From a checkpoint of a small mixture-of-experts model trained on Wikipedia.
Size: 20 layers, width 384, vocabulary 8192, 109M parameters.
Experts: 16 experts in each of 19 layers, 112 squared ReLU neurons an expert, 3 picks a token.
Training: a variant of Muon for the experts, 462M tokens, 4841 steps.
Below are experts of layer 12 (counted from 0) of a mixture-of-experts language model. Rows are named up (a neuron's input weights, with its number) and show model dimensions 0-127. Each number is 500 + 50 x the weight over its row's rms, rounded and kept within 0 to 999. Numbers have three digits each.
Before each expert's rows: "gets" lists some tokens that make up at least twice as much of what it gets as of all text; "mostly gets" lists some tokens that are sent to it at least half of the time. This comes from a sample of Wikipedia text that the model never trained on. Tokens count by the router's weight.

# expert 14
gets: ",", " and", " as", " was", " a", " by"
mostly gets: " politician", " LINEAR", "born", " footballer", " et", " Phylum"
up0:525494471480545417519470489551567574454489508438471483523437521493506432487466396570517409494468549527592462475480460507499431538524593471485516451498516557466528503479385399526429436532517425478587451580503589508504511460496657541454438406524466483465475555408522481509498584399492435472458527490505432481497517570551498503486423540557559562568481498410483455484509505567429456511547
up1:436509423552553597523434569382588519536465470435475521462426542556473526495473521539507415487430513603558487480474519474423527473468508595503412534462471487594414439549548518452430451515564525504483500497513547417525528481503483509493549562534518477429548319605581539465499511533598437503462489450546505545507477428485460526483449567463511576416493444568450502584513520422438429543523
up2:527509484503546570504570508490481498541497459579403509508566485520460476329545495480455533489542544473561444436511501503520476502548516601477506524454516450527529452451510557544513489589426513530498394425538475525567484469445595526469461515454530482493442533457494535348501481477558568566491533533520527501542452436534509451463516479465545421473603401524519550481458456436540440569477
up3:413485465448471506519416468475511505405509462576402537492546501537456493489583494450603537570557495441562483506459516501508519504527463469448473519490480592493574460501484590415454415483507459504522522502448555394498478498463527427465510431550522551498644557517598619540493458540428460475552455464525436490430478523535502527490478470417529570504504559551507517461489445432529508532531
up4:525464461450523512468574461490462576392628524608547566498486512488508589573474439534544510495553491531486490414500462526482503509480536448434544511553538548443530524471532523500553447517457446520416488471458537557448549576533545539490513580405585483453362483571513554496495411518542599518499556470456476458533572451591570486460569564592521439509479455520475588570497521523512555474516
up5:472537475535496520487450433468470410561589450549526490448396487528533501547520564497535418496535485504535553523522525479475459485484506524467443567543497521477522516528547500461584496518422493443535515542576491511527591448510544508535547567483515427469444496475481488505536559479536509530474537509510523428511527532516498468491534489500478520496548498480447488531471493430491443518505
up6:529533537490447403480505401630464435493513509487520516423527566554452509506512570556424571456546512458505600515554553503463500531450528401546585488564441428517480514554560516530446457548455465541530479496565599546477463574553548485567488518548534370563423511557536452459525505467522455542401425489546471512481510545478509458522421596551548551596486520477462491458527441447577540588511
up7:561555499534469476519421525513472533566502466504590436534491490591489436455634401528473434500528418549481520476470504438466537483469420509369492413583605490440499480487458498468545541462468559543579409552568542522513567576508442519414565578468496452466551582584557461429425486468586435467471470535496541463634497483480524510449416521523551565431507458517499512448397422499489555568472
up8:487568506556462552509544443488549481511490571568585521444509522406566455438521451577477551453453498492622501461540545559575462429519518442460444563559547529466459503490407543441503531501463521593454598512515489569495517401502519557440531518587482465481504513464529499542532488520471442450451471423459484480476586540443481484620468508473558467506458539390559474434417527554508517563542
up9:594464482423448417463528450502534434558585501505436567523502500420516514561591495528475541500451551513520558419453572616540460532513499464511530485540586389371545504512471377499490498419460586484529466440492560532514520488455527482450545425504536459536509575442565470391466539546440437458441450523430436429521472602493550539485494449519512516455542501451447606509527503588524478594552
up10:599515494532495496547503523419499535470511456528519490534409504467484456464498455511542493536530473497430515487501459541521515493551469505459441435558558427443554424441547586485459538543563460440465502583591519474392525457471537416541451432484498526442493482469445513566464508503507487404494505527455464456444524440543491533478434409503572463526590518490552501553457511489506477491502

# expert 3
gets: " the", "\n\n", " that", " a", " 1", " The"
mostly gets: " when", " until", " where", " because", " early", " final"
up0:557476474602538573507470482513544534477462485526513539564558559540531574512491517518412513577498491513435451528642442531532470476471564415465484498434526503506527558381484589480508562502546528527444516490469471536493605449557547534432489503607462470499477491465424380486517463537511587434418532401604437524491513521492530518483496455506569540528570531598497497538444512523473576360523
up1:541480530446460522531518532512500462451493485450434545511602587446569507514516517500550531431504480427489570470491474455507451523486375548500443538486562575537547495486453434419478552497369528478429515562564533449534536512463565594551540570415501534483466460484508491441540563537524476481444503390588414452545490551512490490470504541604530436552508545564496520452506551399524414456506
up2:440439452520520470512513514585598491483561484422455489517444511483573603481564577440484520411454455488519503459471557472485527523394490467584506482483462562455612461515490587431443407562450485607586480403499487430500454496483556441474618602560576501607415473467449527473407501545512521593516475673505515448450538456473496547488500435427538440473416496529487560581455550487486460524536
up3:499403440539532524459479475505538543468473533595541388451557571569490576600544439451465479467560468471512426431516509452455564558462488535497457445535500533456478471601534545580487545524500539518501441496425481517564531473499517476492449469492590416645573568532445476508563392512527467525475411531534506476536529545545462548644452509613463521470479536539508557498512480393538434490492
up4:495438424550563515453512513525521480475546571462491502499445470553530551434427417534534564536503425502624519481490434576433513597461510447490556436455547546487458495498570526539525494543505413417593520534394496479558590480571499498448432554474514488474577574416517550492453553587521485530512553503471480429464511518544455469485493459482454524434499509439436554464542443506499534517512
up5:564457477456495447344477529387500553462469538564484498484566489457500545536473544474526467442541488491478491540497515465537527622520453438496491525468590503609515550424458421519529526554421445450528429460488431520517539490446553524370528487458496469544559434476477464470472595529499510440486491519445463553445500549471468503507514507463504537548478439496518538418463477479524468478508
up6:543538512508581496487445550580595521596516545574537548503526487467494485528569546465432467492455485446546508466433492504466517455529472516541411472493555475560549550475515426500455524528437575576527528480466513563528571454507488538564448514502431518541451488465540539501525485468470419450508531617551441475479575428479387551571454590449456511441549579425479506509470485566486385531502
up7:505410554408566506461476513518432470535444448563564461525407462516393520508462558500499417473553468509536475571530466479558460562619527507456526567483432542511551437582432459500476613451556567572455523473567508556483443540569473453520545500511505561454444450564582555504507443532568570511587491493454423558478487502427419443509381442545499491521400502498562546468431446467561508522513
up8:537525426451515483520482509473564451504540550551504588462487445461496512565457562469559502458563448468403538530477443581523522532471491563517479552447547483526457463476399456455428451460547518559496593503391573498558555442569462451559540442555607502495482436541481503595467517629485443479486562482494560479602553445467509416515509416500506520508507519500523512528543387546452495537584
up9:472495503559539579573474492450571617484561472598434390477491449505480465552567498457470486516476506520478441534542436491477514439610416488530567396520501463512468560503487437471478499442529562556518491531436461471587576527476508484443538552516531511524569517436515519506366481519470503502557454581545409465549485423495488553466547403456503501474492439509512547377429477482485476571536
up10:497522520558493530540535484509508475493534452542527565526492488499546495419433580445464484476530525564484456556480419408471538492509586514579557446509535550586498533502458547472496433470442469575482539422580446544541450506427543465486459502485537466511460436520526475432597590509503473594536558486523517458465506576509527476508518459501522499551544524600503495471577467542497514430495

# expert 5
gets: ",", " a", " for", " 2", " 3", "2"
mostly gets: " national", " 41", " 35", " 36", " 48", " 57"
up0:532461498499521416515481553508523467519541590466470533535557506447464434679484538452530548513508540503548520499450490478574433494538476587463446472538557503432574456555494515451532427440529493474568423446459567560534453481457518517477566505512544486480487562423535507433491606490465469511482551558522462542433510480468439470496449470563516393485494542522381526468541523526538406496434
up1:554483501495447535518478538469598508498527492586496467472484423544474519499438510524572492516428499525552441468595507500484465469549533485527516504560502469546565500584523529433383417534501435505443489575483532414424470535587545529478457511496496427530427340446512480389427440507475507575541467501524434445474516506531463512484445508558515434560480474486531489517561520566447574460453
up2:521572587473535549531432462539576487462515620530561434492564546477540491552503572436449546515505418516478578526473477458515545495504468518516434510423540488561546533523580540499530544515586594404516490542466499464460458463554460521471513575537545499511587553621502464450449545442477452490545547428501581487488577500495514449572434487497533448524467473363519550499528501466531472408422
up3:504494516513571560540479551471522570486370461590507542441466567453491519475549533479479477536472485489501517523528462526499532493543569502533522605513474583535428532464477499556453516474450462512423462515508519518475442552415467388545468529557475461483499451463508530471479407490477432469502432463543478485479417581447497400456555501489581461422450479620468413540500471622432482597479
up4:482454522537502440560514496401479436497459532468506406396480516563553467424627616405489473512499571491577412466473474397496579560566450520593515470504492522488527495496462506556484536489470469489423454577520491484536460520499484534474575625469457496508529478574445496429399547562499469536360444460551516524425482474555529545547549513508539557477521573543533492419510427509528498434428
up5:457523546511551466428479536558603499421442467458474423496433495422538478465559595515420472465461478580586555590510474473462391443543515578553470443532603543579488450429481530497512443516489501517544419475523609387365445520473552488562565496481444489510459455558406471525372525517485470591548540486508559453539537491487467479480492427451510535475514500521473416523479487524498432585540
up6:499563491528490497504433469526522441494525495550487457501500492648600365500501448503481437535400517574595448485572462574561468523576583475502639499565536510523558519567441514565461512488544443442467493505425472583436568553453493537515464482554415497399534485526539513408505502571463514448454498479552486487532528617377518418455468618571433429536576497495521473535501465489475448545527
up7:495429462485532515480461578567483494446452503502462475576504471580545536461438506494473528534478546581588448547472506512602508453540596500595464420475535524563550403568511569490491573519514567556452566512500557491548505495444558448493466430404429485470537534464412463427471586519443472503452432479417429535540494511504565503468465529511466540568477512494504504492535398504468458574555
up8:560460499552510544442433387485483482409475482403471459570556430456584493444482502515477498562494430574459460469435562608578482557519560505514426496425409516411533455503524427514504496434546432430520520465601488575462523542521601591460518587508516590453472495399518488520524575465547449524478502496433602435458502572500481427506494523603542522451524518396528493495467442565413501493602
up9:540506458467508526527526488558498470416436551495481461614544469535485561498524570389553388465547523509524469532519497386453429484540503482529423476511598524555594464423456497525516478484500510532433591472546553370544578524543532559483576504393517498500519481582464537466467500476500500432544540540464488464484472475472451498474567460532472514602493436562424434411528463512485504559546
up10:492477419564511573516412516530538478540563527504521397539464461528492439548468466464427513461466487455500453461476527495557523547426462447377479473512530556571515555432572544459479442547409483534490642400555573511481468451429456423582580489519544509418561541473407531509463509493539566499524496504442507489542600516497570410453575465503476478466527389442517510548459525418505547551503

# expert 8
gets: "s", " to", " of", " the", " in", " with"
mostly gets: " him", " they", " these", " her", " their", " them"
up0:592553497427565446562623447459454527570464446583510521499568523467432481486454479490488461488445467456527541489465499505633456479560448570516487479437520473534524414443535562357540542533507513445587417443435451486629509498488467417409492488453493589495500521491485572466501582458430462437478497512561447467502484424542520543473528467464555560537499468531463463410530369517512378488516
up1:547528564576453437603453571396487480523411415472523479571446457504508474485490470450537530544592578498526462496586496552504586472473483509462462478462515480523464456457569479463471440554524523580485512658466528494513465520490546461595472546498422583502456457511478485508503533441445506458537472518503442541496507568483517508463298552518575516526529533507575426528443558472486557512473
up2:583492483433538481641495489526420464498448528541451473560535489546489421546435504480499556514513495527497498504421403545454528442481572445526482383497378552475415604483517537476480447521501480476545427526594530491488524463397525568440480525652479550510607545472507427518516517589494517526517529482462500512591497532513469526593513492474536422470486459452401537533550597487538507455427
up3:494506468466334452591535491502506571408469475528478474536482550563474452528492495506586467481428481459388511475467430554548480573535446488505553531556473514578539449494481417547581558576528457438540544441432472460450470468505579457502448499510470579541478407442476491378495450509538539551535563466506498457553450507588475464536474584572489467568467454411442506460501531417439473550481
up4:526511541549535536523410532504486532569441487555520455497475425462506476593533513440471544573511549532509547561593459512500539532524447426524530286450573486510521540571517608499524504472490529610466528485467559432632487513543537462357515549500475513450418475497624477451489505509500510452520566534525425444507443461554546537427481501549556502508550557569481537495417604488428628493541
up5:475475499508529551469468519476519551465479556514428617525473448513554497577464488509590597479502398505580568368584615501515447409502507558458464444499503509498615503429492488518546468448569488397481498483508416506399535500530585452485531524608528522509462510580538482382519541526475509414472436533521504470519509547537535465515512484589416487509458521530537541462491544454534503561522
up6:521451549539540475526545443459539547527555557571465455528539472509469531483480507457529592510426549478559504464484532497583362457451466510533475487439470498500520541540576457443495545413549446532501586539495605581452532579535440464530436523525482482416394429469532489629462406589419557424510474564562447482478522494497518450513471416443494478471560458554536478514447547458335541508574
up7:570564509487408496503465530508451453512523473529517448543558457541470538510495494513477560436475481564536471502577429541482567570503479460416436504468522495471452545477542538581490461433490502458516516539565566520477548506534468486459480453496490568516494560409460593496545525605426456421519504463529492500427532466540520508438486483574560496466473483515573532555417552477476555557609
up8:508533532396517491421522438576399555481454518403416503557563531504414508462480509470570520572509436486423518517461414534516584516480513508540507501474582574544451482492523462441505450486538606501579500469485511594484503450506480337547373487527485521480491522482573514501542475540535406482498417511448540469433475541467541526427438509593469487437434576515476554580527518434479516494571
up9:584568590396477491449511427520430489542573512438455409436491454419435483520585466573453479454548379543462557491542522553560539495555599498494483492440480605455516443421545409560523470502485563445455465545486510480481623547466494459523534403410536558461503543529511504445521613553584510558530398536520504451506480403473548398423585492499423500509554482447536490472498466501457456497425
up10:552524466538477592546488526502587555483465424549545478504561530489511582522597550489405529532509495484496527550512458521505452577483522553447458476521434383535528541515476445507532587481459515537479497451516480463460486531494545522398603557508495512583492551502452515465471425539425527446550461428496538506545405411588538502501368511549441547509498591451482540441392579558555430486510

# expert 6
gets: " (", "=", "–", " =", ";", "  "
mostly gets: "°", " %", "″", "′", " List", " ="
up0:502558474461515462526502524468582468418515498484572438513535487504542467447523546472451398612507517518462507447378482420412493533503469507558470511564539558466487430533465487481487472445521471514525572470601474417488532551534494544535527409471499364431520403469405498493429384559497479468474566477480449435480534546469619424484441513590443550570489548515469444525443420535497460405454
up1:486457398461585600497490372527572413460565482501526611433514545518439436471539493504485469542462440527531443528448509499531508527491441500525465508462537537406453546428472466616458409508374505544546446556532521467574541496501571493388572416429526540548545487506590519555518529527519579455596515481373561449408519554516476413564502585542539445490459488452490459539487479432474436545529
up2:565538643466462560509479454478521503454552510504495529462504480415458521519403535448590548522473550564491490489433486536475477525472546532455516542481432585430390570536573499486537489505511447505555583488492537505448516440500455576449552466540458364418458468413526449551530487478525546563606599488504491573398517521444593449521607441464552499439551549550532382496434503540474498509517
up3:457571602483490491548451500536437498466465456498508530437499485517499507423454503447595534591478488477589548421525431495553520517554477528485485566502517511557520473577474526444490499575482496503602462515491535562449409488437491508517522537500428529486501396528600565595501400558533470563451514514483555419474522480441497487519454525541499524398558522492529421549512417520518510571492
up4:514461494530508480477500572427516571542568521486492414469450546602484545441506462567461499441559472444621506592561423498591443588459565555451531505467538438525508451608455485485487417538520553461388492585511561675511534465513563502448500581470526593539532520497466485479486599547544543495527462477510454475510468454500453572527492409498585484549506474605477471470452466429549408523649
up5:507539512420559552534471586482531579425510508588449515477542373479546419365464455487581531594458544541617463533485511436481459454489538494480510486566457480560437404519473483533507504500521461455500493495480466450605510446585521529594414566456503566498478472467433461476473527527512448515522520479504522487504538497531586512491462526508558509550464521465476521574439454475440451525441
up6:513565518541590527499541451512491484453457493490541420459515542520504464505499505515489551576492456532474534513585509459430465442587457540597531565488483515548473495469456516385463424485582498542411382432420475450488510503484570465474462513547487505568482437479544470494473500459474476453487544520601458508478487380561511526562444519586537474518571474462553441468461564581448444511485
up7:466457517507461531606459486513484536625418492505404487643481524461528518434558490565544544539530431430521541554476578504511494522423525462478503498483444546578548486477477525582494525501532554432466520560509452546428531571610492453411455474609470542512546417500510477559602547563430493497516445506522458493400406525460568463423496540491581390466459444513463521564529494435507584523529
up8:498503466519503593479585528478501428507508526539521499469610668505443498452537514514456469507417498460534445562516459468510431469498507513467562567511437516503457507485585543515449508419470503489592426506478603517509485466490601461516475594467510540483509473489502476478475429542460503514583556478604400512479545456479373479476541605546565444466507419631443448513593463470432544595457
up9:523478424573468554569530496443454523500469466589503571494551491433437569561563403514444503549465415558513488564612482478524341468500328559365506405490508444427541541520484548451474482579487543428531559494485526527532516591526555501463489530354524489453391500475514427562551468572567587486472494507486454460567481506493555455477528480496512445481397476485516417474504557526530529499400
up10:484478555549458567515479543478390586523456484436493518465465549498557476500480479518429455513541461544432609539468528530471531558459497444547611569536510448489477574531512504560669472560552498466521489484564514488444483378514405414458521510517514524455467514545535422524547601513487452487467464468474512519493500414499534524418496495552448480518469555414477504502420481527500522470465

# expert 11
gets: ".", ",", "=", "\n", "\n\n", " \""
mostly gets: " McC", " John", " Jean", " Daniel", " David", " Jr"
up0:513602487496522575570500431533465507471443511527552419492616494609485522483489506485558492458486488454487469608539531606483507499489434531431392600475472484488439495457605500454454520536487577448509519550545549520415471428419538544474509450436392535444461518436449587482453438459549511503478553449520530498492526519499477434422502448533564562553523461531485502380564537446571531485544
up1:510464430495554461534541499498505517437472507593519427461538516557383451575502474527468427436454530468430523432533488498558423367476546597646512525519487514505552501539433521497495583585453382549505426479546507463568417459524429468544506530505546439547446412455530521381408526554499499499420462480600576533474429479499435475492531502489570482521436474511466501551431473441459526533480
up2:388502564422483533486472532446540487462382419553520487568462563444513466517547485518537544553503490476540473567540539543490586491462499562511404469523414517575490526491450532504546514457487462590420412562450505486413461430474568465538465543423524536467551465508524625469478478473405475509512436520457454489489443564499502450361566471633507514521490469440499470486562475421403452522452
up3:468519527449436521497535587402573532585485655499480461485457632480554573576448549536546504506454508453472477456507523478553510419525420463504437449412576540467459387540431538506548500552510527542466611483559503571502534577460513519506560534413434473484491508538542536529555499460439538491477532575504596395480444529480483478524477474488560482536505477444496565547478430475534499524514
up4:431525484547526477491491431563468494445564510492494442451485535556593473505494421448521476455499403423573562421503497491524452403497522434525482485548444447587460532506472520389427543467528550464539497515510565569563555584535489462439424477494535485406496519547535495388510464500479446438521535479518456411515464600458488442489387475501440534549505467475458547516503477484398526552509
up5:511467434514422547428519459502453481476539528429477510467602475565463575459592527519531563552559492480483595575433625486400556424429439461474468446468453448402431554537543539502561532460571537496527511536588580520552535509566599404436632556495500555424564500524503531537547406489560504546557505476534543524401488501509578452472563537456522481464564419458572602559496488436531495446524
up6:484509548515464456540560468499442566483445542423399440465439502463437583460532564567476496553522540520523489497402494500556564559431548519551541464548565544445571403610580489507385508426497462547492489523518461441468394576502531525499442501599459552444543493548510523459512402560487545547397566499552489565479387470470536431396537477470555538399461561465458491620545555500490474537595
up7:505467527473436530499488480492460503460416514446579523513503621463413528450502465616508461492557507530480514513536563465430514492416594439386529539467501508437507520531496485486498387458475427463545475500567536584476484510558535506510553500572494473506472542516404487451495465395426524583468364521573500540596567527567538542496515543556466556480444457441463590543532410518520533495508
up8:510463449545511433470464563428465461596521496464578519555546508474544517574445536498530536489396392479563498489521534510464508510567537425631521507575467474459469451568494399517585493532532509451507488607553528499516422531536486455497525578461450542548488388515586469399468452438540465557490466493516511454615655559529498441406449447495527460426512470449522488552526511489438483509524
up9:480496586542464499515542505495445506529456566460471460478539569550486477462544506466573474436553471513532489492474403563439606538473463554512541437554632451453426415487470483498514406534462490463608574531512415469493450443530402531432454577532432495581444466445522418481432534436471557472518422359474476458517630558532512457463537497439525523500564557487499483456494470474468521558450
up10:469468487489565490594484470481449456454448499557512415463540487504456507526524445532524445525496554536517541504505436512486622500480484531495467449449554485514434502546525531517494489507453527442546485494539478470465532465465424574556530542514456510436589451482519501408394535484571502496565505377513520492440497491510560508446388466479572504434525538508584481435521443480592419464548

# expert 13
gets: "\n", "-", " and", " or", "–", "\n\n"
mostly gets: " or", "\\", " MPC", "xi", " +", " ·"
up0:602493515479519460449562525488441509366584519521536499607426569527583516472527469434493530471556517421482517544549499558433425581426461558503493603474441508443538446528465497427489514496493449500461510567525481561530540438518585572521392516543524481564514446517342439542538445468504513495600539505550503468537485486501539443506473535515453480475516474502493485457497378431506510507504
up1:459482529507521454555492589429458447489439403571525564559493512495550514484434435507517427459485435470534541479612485524506425482425573537409522460468438539469539559448491526457600487492524479564538505495429574442490527509523473510430474424442490522512523586419517496393403443509528483547526487508487501521466575563468490507563431481557462487541527514485564473547444413507570471494536
up2:553508498538549454507515530504415557512427537451407504451493607534527410483456490478476516502533372499510493478496516473479500500511484421472553561544467541564503417470501386555504489575439447574453478452466476447502448462454559510532502566545479434502498445477448617481517508525465453456518512609487347543381490553433495503502607505523481610565468403508401483496471592510481509510514
up3:475479532570451479572533474456463519492593513464546495497465488391459500559499503444463497538546399418381489434493460512406441461445458477390637371473522630492502515479558440515496489480578511557494414502475504489487538475561541487485479494442578560523585539510474469463453545515444489570587504418501500496544509532538575535460482454519489519561568504508463440443560514460654592502469
up4:506500452467437505481425528479498482544475499448458487409460477518406409507577475516547464587486399498563580559559487477449451572509479438443499543499565554454583489501540473513450563499381442468540542454553454510429594448601504521474527407516446611446455431506508599563474456414493555439568471579503488511451460610416496485482570560595451496521525467481415519572565558498528519549522
up5:485560465512502508496463570468486502635358461515598541473560521518481532536508460476543497490470513341517602529536460536408466467494516499562385499470522428569508584497586489533639529579526512497505440546529451570554533405463420513488387476533528520503476506540482390461516549463434468521515434536446515557474497403443614486488533606497454577606535465570374599607478481513507550452477
up6:504605508484516503552487496561500452516594472534460504492479502506480391530491388568510461534435438390457476577476471545470520544497437529579587489429562616527529490493422482470612406530454452441394432485485522617522490488415582497467415521410487562535496500438568436420480425534496478554535500541613542441546478529485572460520541554450553493572517450478509497515580567504461543590485
up7:507490503519466438504556502399416402465498501585504509551534484517512406523416533519457449547449478444556576518533609529460475540432444595487492572499466497456542461466590594417528530554403550486601460546402495506477587520484569455490482498448523517502500444515438489484561466571484525478496558441557431478541513582449517455499408454416474519520407479451458546473439418532462495418583
up8:423521507535512466542549429497494534464531539447444454477511536438516518591489515483484505594573506486523526520498460550483586554542548423494542473470473531486491557476467532436561489493533502485530529634416516516429553489509525533448504497519587563469521418544547555573521467482490475506577539457602520502511526525550464497419494429526488480497433507566535501499433561574539432512447
up9:544556512479501507570542474469585464396536601447520492498486595510487428462561553483473617575384426448476450546483585591565482483486499525462470539419507508461511474502431529348519451467532526585542537422505552467476517463420550510427626487556563496492399434476431472510517592427500501474502570434529479499467537533459483487563441516524496457525505519393473498490492492564534565522572
up10:503439522485440453559535590513592530433515471565504440485494547485463540513562489493529516474554442521468515475452487533539458520485432472537498476532341473515510545542562632466539521538509493487528591490523467526546536522596557488455518511423492597497567499415511449496370491507452473405566486590471484340514528548452518461552479491482425479499504518539414400571523509525485460436532

# expert 4
gets: " |", "|", "-", ":", ";", " -"
mostly gets: " f", "\n ", " trans", " ", "|", " wa"
up0:559448520414542465452541535482448440511423487488498513548466507585604582456445454545492464458594522536564466583465522420532464572521500557562516521572561512530453470569416487435494478476532551656510496547499459502561565498467511377490557466462513449423540471529531479499423494460560524554434529485494486571441600570520445491493467569531485507511493475458427497469492325516489498506494
up1:549476398505561500474568501473489478530498423468499579470581540493478472482476453436469571544451445500462458437507483572559503447533578505576426556484508482407522489479540542466539576487486609426540462585540523470545549365487467463489498471525603438511458488551612562524461542530486434453398485478512401524439555468481533429531432551422559499506499543505544441607497506526526516550478
up2:546475454429529482567403566405446433467501453436410499494452489537534507457474538480496475491463492460473459421612440532470513498466561435512483540548478447453488473548554524519463550582554434496443426417528491487507515466502576491505589568548461515609475398471457616501429564525478446422508527478492448506456459538499523538489562508461469512427453424549483474557471511536519525421418
up3:534417565524457514570447481488408534455452505523507473604495510486532493483459547493511515480499542464412505394592460457432521439414590515464462519533516490481502506493516501516509496509450498480507483517465492494510438484460435456430465451517552534550447450570507388404460567419436467489418524535425440499438554464498485541477550498448470508454475488467500551492449396497609555502544
up4:523564494500452517423429505538485427442494474477484610376573526528456529467572488511595457519630453530490532445502476439542562548491530462368554452434560523465531472413439469550456577493463547488570435445664478548485498443516479433494408588545518515632484564515533472448581523558436450522448440476532459417526516510522492436551397466542455551475503508492515486520504513459536453518510
up5:472520487466387489454514441538473424473582538478501529454569447526456595535510438516519495528555437466446561505609582554562531445355474534584507473591458537502526515504530503398395499539568539476466543448539456583394540465446474483550488501591561513523371551487536386471517483493461505424525509529517493454497455402517380399396531506550461462455478486459441578424524553477476350572513
up6:446498435424468609533549491550534485408510519524494476424542492511596570480521517554592509526512552570412534440498505493505527534583469528509544430559441533521476548531449361497536578451517499459449543484501506495523526477472578420477433538450500499477519428397491402565507468528563511355520520564581449517500454432548544451367499569503520512493391521517376491448542464484478562559550
up7:593569530472540562445563600487548484509502436458525493434518480498573491492477500467540506452514431511525549539548464486499513517494532480533547617526532507498407598532473512457574468512428601527485489404474507625539446447514561445493466465502480435376477415427526487447570523476499455503535590524574540460474445556523521461455525509491471607518526467497448531500569516526513507554480
up8:473462512555504513465486561545429457559556564509423548426453351641572542548484470481565516572450531498563397469593564439472407420392482528497502467492561499435525449477523526401387570483558569505426610522461448481575465493546507555408496517584500457464495581484546513494555538516476444529478452476534455528494439478516570424501537563454561521519499436549472428440450471530379537511547
up9:561556467448443473558597567493428526447558492403569527535507451439481533439500471554513428573524572477474485533431490359592498386496445505513485521487538539530547504394479572556441438464578602498501455578559492577511462490414471469486426471487486477550551442543498502426471524391542544433503501509558417482471602537545551510557552583536526579525492502507390441488488523602514478431538
up10:462481444448505537524490548436510556382496511564469467472509492500480516560528591586489554463526534544513555423417460547601526428557521518494456548403469457559491380424481473600580464426475490551495582479455557431581531500512538499571466519573534463481509425466521486500500476535529516477559437506464574530618533440437508449488547459486548485410554484520493467491485502434507515531526